Weights of a small mixture-of-experts language model, trained from scratch on English Wikipedia: width 128, 212M tokens.
Below are experts of layer 7 (counted from 0) of a mixture-of-experts language model. Rows are named router (the router's row for the expert), gate (a neuron's input weights, with its number), up (a neuron's input weights, with its number) and show model dimensions 0-127. Each number is 50 + 15 x the weight over its row's rms, rounded and kept within 0 to 99.
Before each expert's rows: "comes after" lists some tokens at least twice as common just before its tokens as in all text. This comes from a sample of Wikipedia text that the model never trained on. Tokens count by the router's weight.

# expert 12
comes after: " a", " the", " is", " and", " was", " are"
router:62 32 53 44 39 26 35 46 73 48 48 48 60 39 56 48 46 48 65 32 30 64 34 42 63 39 28 50 48 06 13 83 28 45 44 38 28 39 54 46 69 41 27 51 58 53 36 57 26 51 25 49 51 33 61 63 63 49 73 36 55 50 55 32 45 60 57 80 28 64 60 09 61 61 61 58 55 65 32 32 40 56 62 31 51 24 40 37 43 52 34 34 21 60 57 31 54 41 35 55 28 65 54 68 48 57 72 62 36 59 53 45 56 78 43 42 23 56 48 45 59 73 40 65 35 40 47 29
gate0:24 32 47 71 59 49 42 40 68 47 35 67 27 38 55 48 75 41 51 05 68 66 18 62 71 46 41 55 23 57 70 60 57 40 48 40 45 46 34 32 48 51 67 56 37 43 38 55 14 45 72 52 57 60 51 12 45 52 65 51 58 55 51 50 50 33 50 53 40 40 58 83 66 28 55 77 56 72 62 51 42 45 52 37 49 31 43 51 54 38 45 31 50 34 40 56 76 48 49 38 28 63 62 41 24 32 78 36 74 42 45 58 24 28 52 48 63 36 49 72 53 20 37 70 64 61 41 37
up0:23 35 44 53 60 38 43 61 68 43 50 71 46 42 45 64 68 47 49 11 71 62 25 62 91 53 44 44 26 46 62 25 70 23 37 46 43 52 55 45 66 60 71 73 57 31 43 68 32 54 60 37 66 50 52 19 39 65 57 62 54 57 36 50 40 19 46 46 47 55 43 51 54 35 53 81 66 82 31 54 31 71 32 49 54 49 41 39 57 71 35 41 72 54 47 76 50 36 57 37 48 70 59 48 33 28 53 63 73 46 40 38 56 35 87 58 55 27 36 65 56 41 47 47 50 76 33 55
gate1:61 50 55 61 56 45 55 78 49 47 26 38 58 56 40 43 86 50 32 42 47 73 51 42 30 36 54 54 59 54 53 31 45 54 54 78 46 46 56 44 46 62 50 52 80 65 47 40 64 71 34 48 17 39 64 52 52 70 50 67 57 63 49 48 41 55 62 52 52 52 46 31 51 29 43 89 35 66 25 38 39 64 73 49 59 45 50 54 52 50 47 36 41 99 99 48 59 69 53 61 60 29 23 55 55 50 59 55 49 50 51 19 68 50 73 37 64 31 60 26 51 22 31 51 57 59 50 53
up1:56 36 43 73 76 48 53 61 36 57 23 53 55 60 48 48 67 66 44 26 52 52 26 59 51 77 42 46 37 47 28 34 36 15 44 80 50 52 33 50 41 52 50 53 77 62 35 40 58 49 43 29 14 42 67 35 54 68 53 58 41 54 50 40 72 71 60 40 42 57 45 27 49 41 35 62 40 75 37 36 38 56 42 48 75 42 60 53 65 46 38 43 73 82 99 49 65 57 42 57 54 24 39 68 39 35 68 69 43 41 50 09 56 52 77 38 56 37 64 43 57 35 46 35 68 55 49 40
gate2:60 40 70 48 43 35 52 57 35 45 25 56 54 39 68 52 43 54 71 43 72 60 17 38 75 65 26 32 46 59 54 52 55 48 48 50 45 58 48 52 58 39 43 40 63 48 18 66 18 55 19 45 49 40 69 39 28 65 49 65 46 39 61 42 45 50 38 65 37 00 49 50 57 54 43 81 45 58 63 58 40 73 65 50 73 49 66 28 50 61 70 42 81 21 66 44 54 33 30 42 32 54 56 47 55 32 32 72 48 52 39 71 48 33 41 61 46 47 58 59 33 71 60 50 50 51 45 36
up2:59 45 84 47 34 34 55 42 56 52 23 55 55 47 86 54 50 58 63 51 82 32 05 42 67 66 60 34 69 42 62 66 45 72 60 38 40 64 50 65 59 54 59 55 53 48 36 62 16 43 13 62 39 42 61 29 52 57 53 51 49 47 68 55 37 55 45 84 28 18 47 53 51 52 64 59 43 56 41 44 73 47 69 52 69 43 57 34 72 47 56 47 58 30 74 70 64 26 18 29 41 54 47 72 66 49 33 78 55 50 25 60 51 60 60 55 28 38 49 53 65 59 54 59 51 69 51 58
gate3:60 48 70 55 55 45 47 57 53 44 62 72 58 51 45 40 31 54 47 47 36 66 62 54 80 35 24 47 56 44 45 54 44 47 48 33 55 34 34 86 68 37 33 81 57 50 31 68 52 25 33 68 38 49 37 93 47 47 59 55 61 43 44 64 17 87 52 70 45 23 35 43 60 57 62 64 56 68 47 62 46 45 16 76 25 47 32 25 78 60 78 42 65 53 46 50 69 47 69 40 51 81 68 60 45 44 56 64 51 58 42 60 65 50 69 57 43 47 62 29 21 62 64 64 54 47 59 55
up3:47 46 49 33 48 36 42 76 62 49 62 76 53 56 28 52 43 42 68 47 34 49 62 48 66 23 14 51 43 35 55 64 40 33 45 32 48 40 48 73 64 37 49 71 58 48 27 43 54 41 43 71 38 68 44 93 69 46 63 59 73 36 45 50 10 82 65 69 25 23 45 33 44 45 75 64 73 65 42 31 46 52 25 40 11 48 27 49 75 56 45 42 62 52 51 51 41 49 49 41 54 73 45 53 48 64 64 77 43 60 64 58 69 49 66 61 41 27 31 41 36 58 42 54 53 61 62 47
gate4:45 37 37 53 54 41 36 32 41 34 46 53 48 72 53 43 95 40 80 56 16 69 22 47 45 16 43 49 47 36 28 67 46 57 39 49 48 66 41 51 32 54 54 38 47 37 25 44 68 64 49 35 44 64 60 55 68 38 17 40 67 72 55 35 74 44 61 39 52 56 57 70 28 28 42 55 46 20 58 57 33 49 66 45 69 47 53 68 54 36 60 45 34 32 45 49 74 60 36 51 69 55 46 68 71 62 33 11 48 39 65 61 40 59 45 57 57 58 69 38 19 46 71 68 75 56 51 39
up4:45 60 53 43 41 34 41 25 68 43 59 41 48 59 31 61 43 54 71 57 37 45 58 60 61 27 24 37 69 34 41 42 50 52 50 63 74 71 49 49 46 51 39 58 54 36 43 36 79 47 38 69 09 65 50 56 54 44 37 53 67 59 47 32 92 25 38 29 50 56 59 53 44 45 68 62 41 25 77 52 33 44 71 53 67 41 43 70 66 35 52 45 35 43 68 36 50 60 53 51 58 67 69 55 84 70 52 48 49 37 56 51 45 67 53 38 72 42 82 57 55 31 62 99 54 73 50 29
gate5:53 41 71 26 41 55 31 54 42 62 62 48 43 44 47 53 69 59 60 46 50 55 51 40 52 62 58 32 61 61 44 47 17 51 48 31 77 63 35 51 84 48 24 64 44 18 50 39 11 32 35 85 46 36 17 59 53 33 60 59 54 57 52 62 48 51 45 53 47 28 43 38 58 81 45 43 44 41 61 33 40 54 37 82 62 48 48 54 46 34 34 45 53 34 51 88 36 31 33 57 53 67 58 20 48 34 76 54 30 67 48 53 31 54 15 50 34 52 30 55 34 75 56 45 44 55 51 20
up5:50 43 82 39 46 70 45 63 36 56 64 43 37 50 53 49 70 55 51 49 42 39 48 53 44 40 52 39 59 40 51 49 55 60 45 17 87 58 42 37 73 33 27 75 57 34 45 43 28 29 51 64 45 52 13 41 42 32 62 66 62 47 55 46 47 53 43 33 40 45 65 46 62 82 55 71 64 48 48 38 23 46 63 80 45 44 42 64 51 44 33 59 44 40 64 83 59 11 40 50 41 53 56 31 30 30 64 42 36 57 76 63 41 47 15 53 33 34 47 30 66 64 23 61 34 43 46 11
gate6:69 67 45 52 48 57 45 53 62 54 53 44 48 61 50 68 72 62 68 71 65 58 39 74 40 90 41 72 45 61 68 67 56 63 46 63 61 70 49 50 32 86 67 30 43 31 46 56 53 58 30 50 73 63 42 42 56 58 36 46 57 59 39 33 69 37 75 48 73 46 45 66 70 60 47 70 50 51 59 74 34 60 75 48 56 70 46 54 33 62 59 56 38 25 27 11 44 45 39 62 56 33 62 40 53 37 28 51 54 59 70 56 36 43 30 28 72 96 44 76 54 41 39 37 60 45 61 29
up6:67 72 58 44 48 59 49 57 64 61 42 66 26 49 41 62 58 77 78 73 76 48 27 66 46 79 30 63 35 78 83 49 29 81 50 53 72 51 39 56 26 52 85 65 39 44 61 33 70 49 45 48 42 56 59 61 72 85 27 44 49 50 63 49 65 33 40 62 56 53 47 54 52 72 54 51 58 59 55 85 44 45 75 56 51 51 41 62 61 45 61 53 40 13 42 19 45 62 52 57 46 38 60 54 37 44 44 45 56 44 62 64 21 49 41 51 57 77 52 42 62 37 43 46 51 34 83 37
gate7:73 59 53 58 51 61 29 36 48 45 23 42 47 62 59 31 97 57 62 35 48 80 39 22 78 62 31 36 39 49 44 40 35 47 57 57 53 51 48 77 60 33 22 84 52 43 34 64 27 63 26 85 62 37 47 64 47 52 39 52 40 78 59 64 45 76 61 51 48 55 38 27 54 68 36 50 69 62 31 34 50 61 60 71 67 46 28 54 52 50 59 39 42 70 78 52 56 66 61 46 41 58 51 39 53 41 66 85 39 45 37 56 65 55 78 43 30 52 44 45 21 50 51 44 49 28 53 56
up7:54 63 58 44 61 68 35 67 77 40 26 30 58 52 69 43 71 43 68 34 45 74 37 26 64 75 10 68 37 61 67 42 59 64 73 64 56 47 34 60 46 36 47 62 48 38 44 55 55 67 35 68 56 61 44 59 54 39 32 65 76 61 45 38 40 67 62 19 47 22 46 36 68 52 48 56 49 38 51 26 59 64 59 89 56 55 53 38 55 69 43 31 48 73 73 44 52 52 76 55 50 55 66 39 42 43 60 74 66 34 54 81 67 35 75 39 36 48 41 45 22 44 25 43 73 51 51 49
gate8:50 31 52 31 52 50 52 41 50 42 60 28 67 54 23 67 48 71 47 53 17 51 53 55 36 31 43 39 64 42 42 39 32 43 62 47 70 39 63 58 68 56 50 36 46 45 55 49 56 55 00 57 26 19 55 50 75 63 43 44 45 66 40 41 24 61 45 53 47 52 33 41 64 64 88 64 09 55 73 35 53 50 16 63 77 57 25 47 44 31 55 51 40 51 33 57 52 40 22 49 69 41 54 29 44 73 53 46 47 58 59 47 54 47 30 32 50 30 44 58 60 43 68 42 43 25 80 29
up8:52 32 49 37 49 62 35 45 54 48 74 43 60 27 15 62 58 53 45 51 48 47 52 48 42 42 57 61 47 55 26 60 43 45 47 55 66 48 40 41 61 49 51 34 41 44 40 74 79 64 21 73 33 32 45 46 71 66 25 39 57 70 43 51 74 45 64 49 75 43 51 50 53 56 82 51 33 57 65 36 46 30 18 57 69 51 43 52 49 29 61 41 36 44 00 34 53 54 42 46 54 33 46 20 06 58 60 20 61 50 61 51 42 55 26 64 74 66 24 53 50 39 64 40 38 41 68 40
gate9:57 17 79 44 41 59 53 39 57 59 50 87 60 59 35 58 59 67 51 16 40 53 47 62 68 41 40 69 61 57 40 30 36 52 54 33 64 63 52 26 48 42 62 40 48 35 36 43 57 24 49 47 38 59 42 31 86 65 80 56 52 57 63 77 66 67 40 38 58 40 44 27 47 57 99 39 60 40 43 44 47 62 45 66 59 36 45 86 74 40 34 46 27 53 28 42 38 56 70 41 28 53 41 29 38 46 48 59 56 43 66 62 50 54 56 57 42 34 71 28 52 43 40 59 47 61 75 28
up9:53 13 58 35 76 51 38 55 45 73 68 51 65 56 28 62 67 66 53 38 68 71 52 54 78 46 45 57 51 35 47 64 56 59 48 47 56 61 28 12 45 44 59 55 53 48 57 33 39 44 43 54 61 63 73 42 65 49 76 63 51 31 49 59 67 40 36 41 61 24 43 28 74 45 82 21 25 35 28 41 49 81 35 59 52 35 53 97 73 36 49 59 44 47 25 31 36 51 51 49 53 74 53 31 44 31 75 51 70 56 63 51 62 44 40 69 72 57 57 35 54 49 58 45 36 50 68 53
gate10:53 72 68 49 70 62 59 57 57 40 59 63 64 44 36 65 63 58 63 50 47 62 38 43 77 62 33 67 51 63 40 45 28 42 59 68 63 53 27 63 28 38 41 67 33 43 39 48 14 30 37 67 51 53 49 71 53 50 30 41 33 42 48 59 40 80 42 36 34 53 55 43 91 68 69 43 66 67 39 30 59 60 41 99 43 23 41 61 57 52 39 42 17 54 48 45 61 49 60 23 41 74 73 29 59 31 69 65 43 35 38 57 52 48 59 25 36 49 46 43 69 24 58 57 48 32 60 34
up10:60 78 64 34 57 66 56 50 73 43 62 61 41 44 41 32 79 43 61 59 13 57 61 65 68 43 30 65 46 56 44 66 32 49 52 60 29 31 44 45 41 48 51 48 58 44 46 45 15 55 45 37 49 57 43 84 63 61 33 25 49 26 51 47 37 61 29 30 46 74 57 36 68 72 60 22 75 51 37 36 48 67 36 65 42 27 49 78 66 58 43 36 14 58 46 26 50 54 55 44 28 59 75 38 76 31 54 50 58 44 46 50 54 48 55 41 51 57 65 57 94 47 38 50 31 25 55 37
gate11:43 62 61 34 46 31 49 68 57 61 44 34 43 79 49 52 45 59 68 55 62 48 46 30 78 59 50 40 49 54 44 27 39 42 46 51 48 52 69 63 31 71 62 51 69 66 42 63 30 55 40 53 48 41 46 70 69 33 42 68 51 26 53 42 56 62 49 53 16 00 77 42 64 82 27 62 27 48 44 56 27 71 60 48 66 53 82 40 33 70 39 62 77 41 67 38 51 54 39 49 23 33 55 43 51 60 42 56 61 72 38 72 28 39 18 58 52 46 56 72 27 49 55 30 41 55 39 34
up11:42 61 45 52 70 36 55 55 42 69 44 38 51 87 46 64 75 58 47 15 46 54 40 34 67 73 62 49 33 49 32 27 54 36 53 53 34 49 61 61 40 69 62 44 55 57 61 51 31 51 41 53 71 49 63 63 73 37 47 61 46 30 49 52 47 56 72 44 34 26 64 47 53 74 43 46 36 67 30 59 44 72 28 60 78 33 58 50 41 62 42 75 66 71 66 34 74 70 51 41 35 40 41 50 64 79 54 58 60 60 16 56 42 31 18 69 48 54 59 66 18 50 42 14 41 47 35 76
gate12:47 42 66 31 55 35 51 73 51 58 51 69 86 72 39 72 74 52 39 33 49 51 34 45 45 63 42 69 52 32 11 66 61 57 33 49 29 66 32 67 34 62 53 75 51 37 42 75 49 53 47 52 38 42 70 63 29 61 44 44 62 61 38 38 56 34 71 60 21 42 39 54 75 58 50 51 66 67 60 54 53 48 65 76 57 40 59 48 40 31 56 51 58 67 37 36 21 28 61 52 34 67 81 30 55 45 33 66 53 41 41 67 34 48 53 56 25 33 22 77 38 26 72 27 33 54 63 52
up12:43 29 76 37 52 42 58 64 48 62 45 70 66 83 66 42 67 61 48 14 45 61 39 53 66 56 29 60 69 33 19 74 50 48 24 38 32 65 46 52 35 49 37 78 72 52 54 84 55 54 56 49 51 35 57 57 50 60 49 27 64 44 44 30 58 36 53 53 31 25 49 31 73 37 37 59 54 45 54 61 28 49 66 58 61 28 48 50 52 43 50 57 71 59 62 41 34 47 53 42 40 63 61 38 43 64 41 75 74 53 46 72 44 51 70 51 30 15 33 91 41 47 72 26 31 70 46 54
gate13:52 48 40 53 60 63 58 54 62 44 56 43 36 46 79 68 54 72 78 37 49 43 53 39 35 51 52 34 58 51 39 44 57 38 47 54 21 48 56 32 59 27 39 41 54 72 64 28 47 63 35 54 52 49 44 71 37 42 69 42 32 14 42 56 40 76 52 55 74 36 62 21 46 35 29 56 50 75 28 68 13 49 65 40 29 45 69 19 58 68 46 62 62 55 54 21 57 37 46 31 49 74 75 51 32 38 63 55 29 45 53 44 66 65 60 60 97 64 41 53 64 50 50 30 32 28 67 45
up13:38 23 58 54 62 55 63 65 63 52 70 48 30 69 41 49 65 60 55 38 54 79 58 41 50 54 67 48 28 45 35 56 50 28 26 17 44 44 44 15 60 13 36 44 76 56 73 68 41 64 56 49 81 53 42 61 50 44 58 32 54 47 74 59 31 63 63 31 67 59 52 22 58 61 31 50 49 53 45 48 35 59 46 76 49 27 79 43 44 45 31 47 44 51 52 45 69 50 32 28 23 70 62 59 29 42 68 55 61 47 63 61 52 51 59 96 72 64 36 67 52 58 34 56 45 25 60 45
gate14:45 28 24 44 59 42 35 65 45 66 35 31 48 30 46 50 48 43 71 22 37 54 50 88 83 30 39 34 68 35 47 64 41 51 63 54 31 18 71 29 66 22 48 78 55 65 51 62 33 85 35 64 46 56 43 42 56 59 59 51 46 73 59 36 46 51 43 69 67 44 62 32 60 47 99 67 72 78 46 54 64 51 63 36 60 47 67 40 48 29 35 43 71 59 62 45 49 51 27 54 48 52 51 66 55 39 51 57 50 71 18 37 41 72 35 46 45 65 53 53 57 61 47 59 48 62 57 64
up14:40 41 27 53 54 54 69 66 54 75 36 35 36 43 38 40 41 42 73 37 45 58 51 65 80 36 39 37 48 48 66 65 50 55 52 49 49 21 86 37 75 37 52 87 47 69 42 58 40 67 15 62 45 57 52 25 50 49 53 51 43 82 57 42 58 37 33 52 50 50 48 33 54 52 85 67 80 52 40 56 50 62 83 52 55 46 88 28 49 29 40 45 68 50 69 43 57 64 33 50 39 42 60 68 38 53 50 59 54 86 25 38 42 70 48 52 50 81 64 57 69 49 38 66 35 63 57 54
gate15:40 59 76 44 61 64 47 21 43 25 73 97 37 16 45 63 56 53 55 71 60 66 52 67 49 53 55 44 57 70 63 47 41 73 42 57 71 41 52 53 65 40 57 68 67 43 40 44 62 31 31 54 59 48 52 47 75 42 47 47 38 58 38 58 45 58 30 26 60 75 64 64 59 69 53 42 53 52 27 22 48 38 71 65 48 69 38 48 63 41 55 70 49 64 54 36 62 27 60 29 45 57 72 68 66 29 18 48 55 36 33 51 14 90 45 73 45 45 51 34 55 60 52 57 29 57 40 41
up15:42 67 75 38 48 52 46 33 40 16 73 85 25 33 43 57 48 53 71 77 60 50 51 49 61 42 61 59 28 67 74 37 63 77 48 73 72 52 52 48 71 53 48 54 64 33 48 44 62 32 56 38 54 65 64 51 67 58 64 56 54 61 35 48 44 58 31 22 64 50 74 64 62 65 72 51 30 52 36 21 69 54 74 58 51 60 41 47 66 37 72 63 44 64 65 26 42 29 54 35 43 60 82 70 63 23 20 51 36 37 48 74 27 69 52 58 53 59 38 46 54 59 35 49 34 63 49 29
gate16:45 84 41 73 64 71 58 31 71 49 51 70 53 36 55 69 93 52 46 50 51 72 40 70 27 58 82 61 54 41 44 58 50 46 27 66 53 61 50 31 28 48 63 44 55 46 54 49 37 69 43 67 44 43 61 39 59 65 33 24 55 78 38 37 60 29 68 70 78 64 51 62 44 47 58 87 53 66 28 57 35 50 43 67 58 39 42 62 49 64 59 48 47 92 49 65 54 61 50 54 50 64 43 58 37 45 67 51 51 35 58 37 51 72 29 44 46 53 20 65 79 46 70 45 35 59 55 84
up16:39 85 52 66 59 39 52 45 54 56 36 71 57 49 74 53 71 63 42 41 24 66 38 63 56 70 93 72 40 49 34 53 47 54 22 47 41 44 69 39 38 48 69 46 46 45 42 63 35 41 38 63 51 29 42 41 65 55 28 07 44 61 45 44 47 36 58 77 56 50 52 66 39 35 55 60 68 70 26 61 48 66 44 59 61 34 41 47 53 47 63 40 54 73 21 52 61 72 36 43 41 61 45 62 38 60 54 69 43 50 30 39 55 76 22 52 38 42 15 55 97 43 57 38 47 49 50 78
gate17:39 69 57 43 89 62 59 72 54 55 50 63 45 57 49 42 66 22 62 57 75 48 75 37 73 60 32 41 59 60 51 51 43 48 28 63 73 33 70 47 39 53 68 46 28 35 59 48 50 49 65 45 41 35 53 57 59 38 32 49 30 40 19 59 28 51 27 31 75 79 45 53 34 52 43 42 28 58 55 53 50 70 62 46 38 28 50 34 44 66 48 61 33 48 39 37 44 78 67 33 57 62 82 52 32 58 55 66 73 86 38 39 36 50 52 46 31 56 50 57 39 53 59 19 03 50 46 36
up17:51 57 62 48 79 57 71 58 70 47 33 66 63 26 57 32 65 20 60 67 56 34 49 31 66 47 38 64 45 47 65 66 39 50 29 58 77 43 73 56 40 67 66 57 42 49 39 58 53 49 61 57 55 43 63 69 52 33 32 62 42 40 26 56 43 48 26 34 64 50 54 54 39 51 38 40 36 57 71 68 47 58 67 43 33 29 50 28 80 72 52 61 30 62 52 36 56 70 52 47 62 57 88 46 23 50 31 83 66 76 48 50 40 47 51 19 21 66 59 75 57 37 48 21 29 52 45 27
gate18:34 59 16 32 32 57 57 56 41 38 42 74 19 38 53 56 59 39 69 53 54 44 24 49 31 38 58 58 50 40 59 49 35 60 57 55 47 48 73 54 17 47 71 58 73 83 42 32 65 67 42 78 64 61 31 65 42 55 41 53 53 63 52 87 66 55 61 55 40 50 76 45 41 38 67 53 76 39 26 59 39 33 74 63 47 36 54 60 66 49 32 47 67 39 53 48 69 30 34 42 35 51 35 71 38 57 41 46 48 37 70 47 33 66 24 89 28 32 65 27 72 58 54 70 57 61 47 59
up18:53 58 24 53 46 49 62 69 50 38 59 34 30 54 36 28 50 42 56 55 66 35 41 42 43 59 68 59 36 43 60 54 44 55 42 56 35 48 57 70 33 52 61 66 69 70 53 57 34 75 45 58 72 49 28 63 34 56 36 63 51 68 42 62 77 34 48 53 35 43 87 46 41 64 45 54 72 38 46 68 37 37 69 65 57 27 85 47 53 45 04 36 68 28 33 57 54 27 36 54 50 59 26 64 33 72 30 41 52 44 68 46 41 66 42 80 60 37 76 29 59 51 50 82 74 75 39 58
gate19:79 51 28 24 30 49 45 34 43 68 60 58 11 27 59 26 58 74 87 35 32 68 46 27 64 96 41 41 72 58 60 63 41 48 45 61 34 36 75 31 56 44 69 63 52 45 60 49 53 49 30 56 35 54 36 68 46 68 45 52 30 53 42 48 62 53 31 51 58 42 61 18 14 30 40 31 59 58 46 48 48 60 54 61 36 54 51 52 36 55 58 60 34 58 65 40 62 50 44 68 64 59 45 39 51 27 46 60 41 60 68 55 67 50 56 43 80 36 28 23 33 68 47 69 32 45 50 48
up19:54 63 25 37 35 52 38 39 30 65 59 38 36 30 59 26 38 66 85 47 44 50 45 35 70 77 38 40 57 55 39 72 33 56 49 68 51 36 58 35 65 57 68 71 62 53 57 43 73 47 47 31 36 50 50 50 44 56 39 74 39 55 41 48 59 48 21 50 45 41 56 23 21 31 17 25 68 61 29 41 56 70 51 63 38 44 65 66 34 70 60 51 18 58 68 27 42 65 49 58 64 45 41 49 67 38 42 46 37 64 76 58 80 53 64 53 74 27 27 32 35 61 45 75 49 41 47 28
gate20:49 47 51 32 62 41 31 45 14 71 58 19 70 76 43 43 59 54 39 26 39 57 54 55 49 47 11 44 66 44 60 74 51 60 41 53 48 44 58 53 59 70 39 33 60 38 52 83 40 48 57 53 53 17 52 41 37 50 43 53 81 33 61 40 19 40 35 59 24 47 35 48 55 66 47 43 36 69 45 42 69 74 78 28 69 53 42 45 46 40 65 44 49 76 44 43 44 63 22 46 41 48 37 31 60 52 41 50 50 80 22 21 55 35 45 26 30 24 79 51 70 47 58 56 43 47 44 42
up20:37 44 61 25 33 44 37 44 37 70 56 05 54 71 50 35 62 49 54 27 30 59 57 33 49 58 27 52 76 48 50 56 49 53 55 49 45 60 56 64 66 61 43 43 61 59 65 71 19 43 48 30 61 34 69 53 52 38 46 59 82 12 39 39 15 51 28 50 34 53 62 51 70 37 70 47 44 54 60 43 75 84 82 47 59 48 53 53 47 57 64 43 58 82 50 44 31 49 21 32 40 59 55 45 76 59 57 67 53 78 27 53 53 47 47 54 20 35 65 55 70 60 52 65 37 57 44 51
gate21:63 65 50 68 30 20 43 42 32 61 25 34 48 37 49 43 44 50 73 47 49 79 32 49 57 25 45 54 30 43 66 49 58 70 39 67 21 44 55 25 50 59 40 47 63 53 17 76 47 55 34 72 52 76 54 61 36 54 77 58 53 52 51 46 48 50 52 62 47 06 46 35 61 58 52 72 27 38 52 57 34 64 52 42 47 38 59 60 67 58 61 16 62 13 92 28 64 30 29 47 49 52 56 56 39 39 60 50 69 44 42 43 58 53 55 38 47 69 63 67 72 60 38 58 59 39 47 26
up21:52 59 79 63 44 26 45 69 61 51 70 41 39 35 60 57 65 39 63 21 68 33 48 54 50 45 46 55 60 40 72 54 68 86 20 60 43 58 37 44 36 62 41 61 33 48 14 62 45 51 40 62 41 75 54 58 36 41 61 65 58 27 53 39 49 62 73 54 55 55 51 36 67 55 91 42 29 45 31 37 34 66 34 56 50 50 58 65 90 52 54 37 38 23 51 23 41 41 29 40 46 58 45 34 33 48 46 45 65 43 46 48 60 57 75 45 55 52 40 63 91 54 26 32 28 60 36 76
gate22:45 18 49 63 50 54 26 41 29 52 44 62 82 58 54 22 52 33 49 14 56 56 37 26 54 72 65 44 34 55 42 66 59 57 46 55 38 34 49 55 55 37 26 57 49 31 40 72 13 28 33 38 59 40 29 56 47 71 62 46 50 48 55 53 67 71 30 81 59 47 63 49 25 54 35 78 43 59 49 46 64 72 30 49 78 77 40 32 56 57 51 33 51 61 53 81 29 61 72 46 29 64 54 39 80 48 67 58 54 46 52 72 48 49 58 49 47 70 51 52 22 52 61 77 60 50 36 44
up22:48 32 37 76 61 63 27 68 52 42 53 51 82 71 44 26 58 35 38 25 37 36 53 30 46 73 74 33 30 37 62 44 68 53 53 30 39 42 30 55 46 36 48 38 53 41 55 67 00 30 19 47 71 65 41 46 58 58 67 63 56 45 42 58 35 62 44 54 37 70 52 56 38 50 38 75 46 41 68 46 60 54 52 58 54 65 41 36 40 39 49 41 44 72 78 75 58 56 52 31 46 70 46 38 67 35 87 62 48 52 51 83 50 53 60 60 41 55 55 47 31 44 41 64 56 60 30 34
gate23:66 43 60 52 57 50 48 66 61 43 41 44 63 65 44 55 48 68 42 50 58 77 33 52 61 62 46 45 35 24 16 56 45 32 29 67 23 63 56 70 92 73 58 60 54 25 49 86 36 54 63 35 50 45 46 63 69 51 34 48 49 44 59 20 50 63 44 46 63 33 28 59 67 82 48 51 50 66 70 35 67 65 43 63 60 67 68 54 54 75 53 35 27 54 66 60 38 55 47 37 22 37 64 58 51 49 57 46 43 33 44 65 27 80 47 56 53 79 46 62 34 76 37 72 53 18 52 37
up23:59 57 70 46 58 45 32 59 41 48 55 62 50 60 55 51 68 78 41 44 51 69 55 51 59 60 39 44 22 38 18 55 30 34 34 59 32 61 16 41 95 73 62 29 59 51 50 62 47 55 67 46 62 39 60 47 63 60 39 44 48 23 39 43 28 71 47 64 53 46 29 59 80 34 38 43 36 63 79 42 77 51 52 54 56 61 70 61 41 79 55 30 24 54 49 40 44 66 55 45 20 55 61 61 51 51 58 37 43 39 42 80 39 78 69 67 49 79 56 70 52 53 31 74 47 27 65 42
gate24:43 33 54 61 64 28 41 52 66 46 45 59 49 62 33 54 60 50 56 48 26 37 62 43 71 45 35 70 65 53 52 69 52 35 45 14 33 57 61 71 37 41 42 56 16 42 42 35 32 48 60 46 35 53 28 69 81 53 99 55 41 87 39 01 23 57 64 52 51 82 59 31 64 48 55 38 64 41 37 32 38 24 44 48 21 34 57 47 40 57 46 40 50 43 32 46 65 30 71 35 66 55 38 65 51 44 54 50 38 53 64 45 44 69 31 55 34 51 56 41 26 51 51 67 50 59 52 58
up24:29 57 41 73 55 54 61 57 60 50 59 52 31 52 40 57 50 56 73 24 22 35 47 66 51 47 41 71 64 37 40 66 50 65 37 04 34 64 64 48 53 63 27 49 47 50 70 67 27 36 51 71 28 18 22 35 86 33 83 60 64 75 42 14 41 35 64 49 46 59 65 19 52 64 57 36 51 42 45 45 52 49 32 48 33 31 44 48 35 55 65 40 40 47 31 61 59 43 71 44 63 54 41 53 56 71 48 46 55 44 68 49 56 83 60 46 40 27 47 50 57 38 34 48 72 70 58 68
gate25:81 50 56 46 47 08 61 55 52 61 43 37 35 58 36 40 67 41 57 46 59 27 36 34 52 72 28 54 32 55 58 33 25 45 45 48 45 32 50 65 55 61 53 58 58 65 74 28 43 40 51 46 39 48 59 78 60 43 80 46 66 29 51 61 26 66 51 37 39 48 18 24 60 38 52 63 36 18 54 63 52 53 51 31 53 42 63 52 64 53 50 50 49 34 58 62 21 75 67 77 75 52 81 43 45 60 58 39 61 59 79 59 44 52 69 79 37 61 31 48 20 68 47 44 49 60 64 78
up25:81 33 38 37 54 18 47 69 63 47 31 51 53 43 27 45 55 44 66 31 72 44 41 49 48 55 47 62 39 50 43 46 30 49 51 53 44 18 59 51 52 47 57 53 52 60 75 48 30 48 65 56 38 68 64 61 72 58 90 57 53 21 48 56 26 80 51 69 35 68 26 25 56 16 80 56 46 25 40 58 42 37 57 26 48 43 51 40 61 63 62 38 52 55 46 74 36 42 51 73 51 54 46 65 47 54 65 42 61 54 73 68 53 62 62 79 56 51 27 64 18 59 23 47 57 39 66 80
gate26:45 72 49 39 55 51 38 49 80 69 41 28 62 49 54 60 50 34 59 32 27 48 62 60 35 47 49 37 57 47 40 63 78 46 48 34 52 13 47 53 53 37 62 44 78 68 57 64 39 56 45 56 59 40 41 30 74 64 66 37 57 39 67 14 27 46 32 85 56 45 43 37 26 44 54 82 31 69 39 86 43 75 46 24 41 46 72 50 34 66 42 50 33 72 62 53 24 41 54 52 60 47 45 75 63 62 26 45 54 47 47 15 30 59 49 34 63 51 39 50 75 63 61 48 44 72 48 50
up26:47 66 45 38 56 46 49 51 74 48 57 36 56 49 38 44 53 42 54 22 46 33 76 64 14 45 45 25 54 28 40 56 72 44 33 35 46 46 37 40 50 29 44 53 73 68 51 69 37 47 19 89 57 59 19 39 74 52 66 54 67 56 76 34 30 63 56 60 56 65 56 45 22 70 58 76 28 57 52 76 47 48 34 29 44 41 77 50 28 52 43 32 33 38 51 56 40 54 44 45 67 32 48 85 52 70 52 44 43 56 54 37 37 77 50 60 83 57 38 42 74 58 39 60 43 55 30 58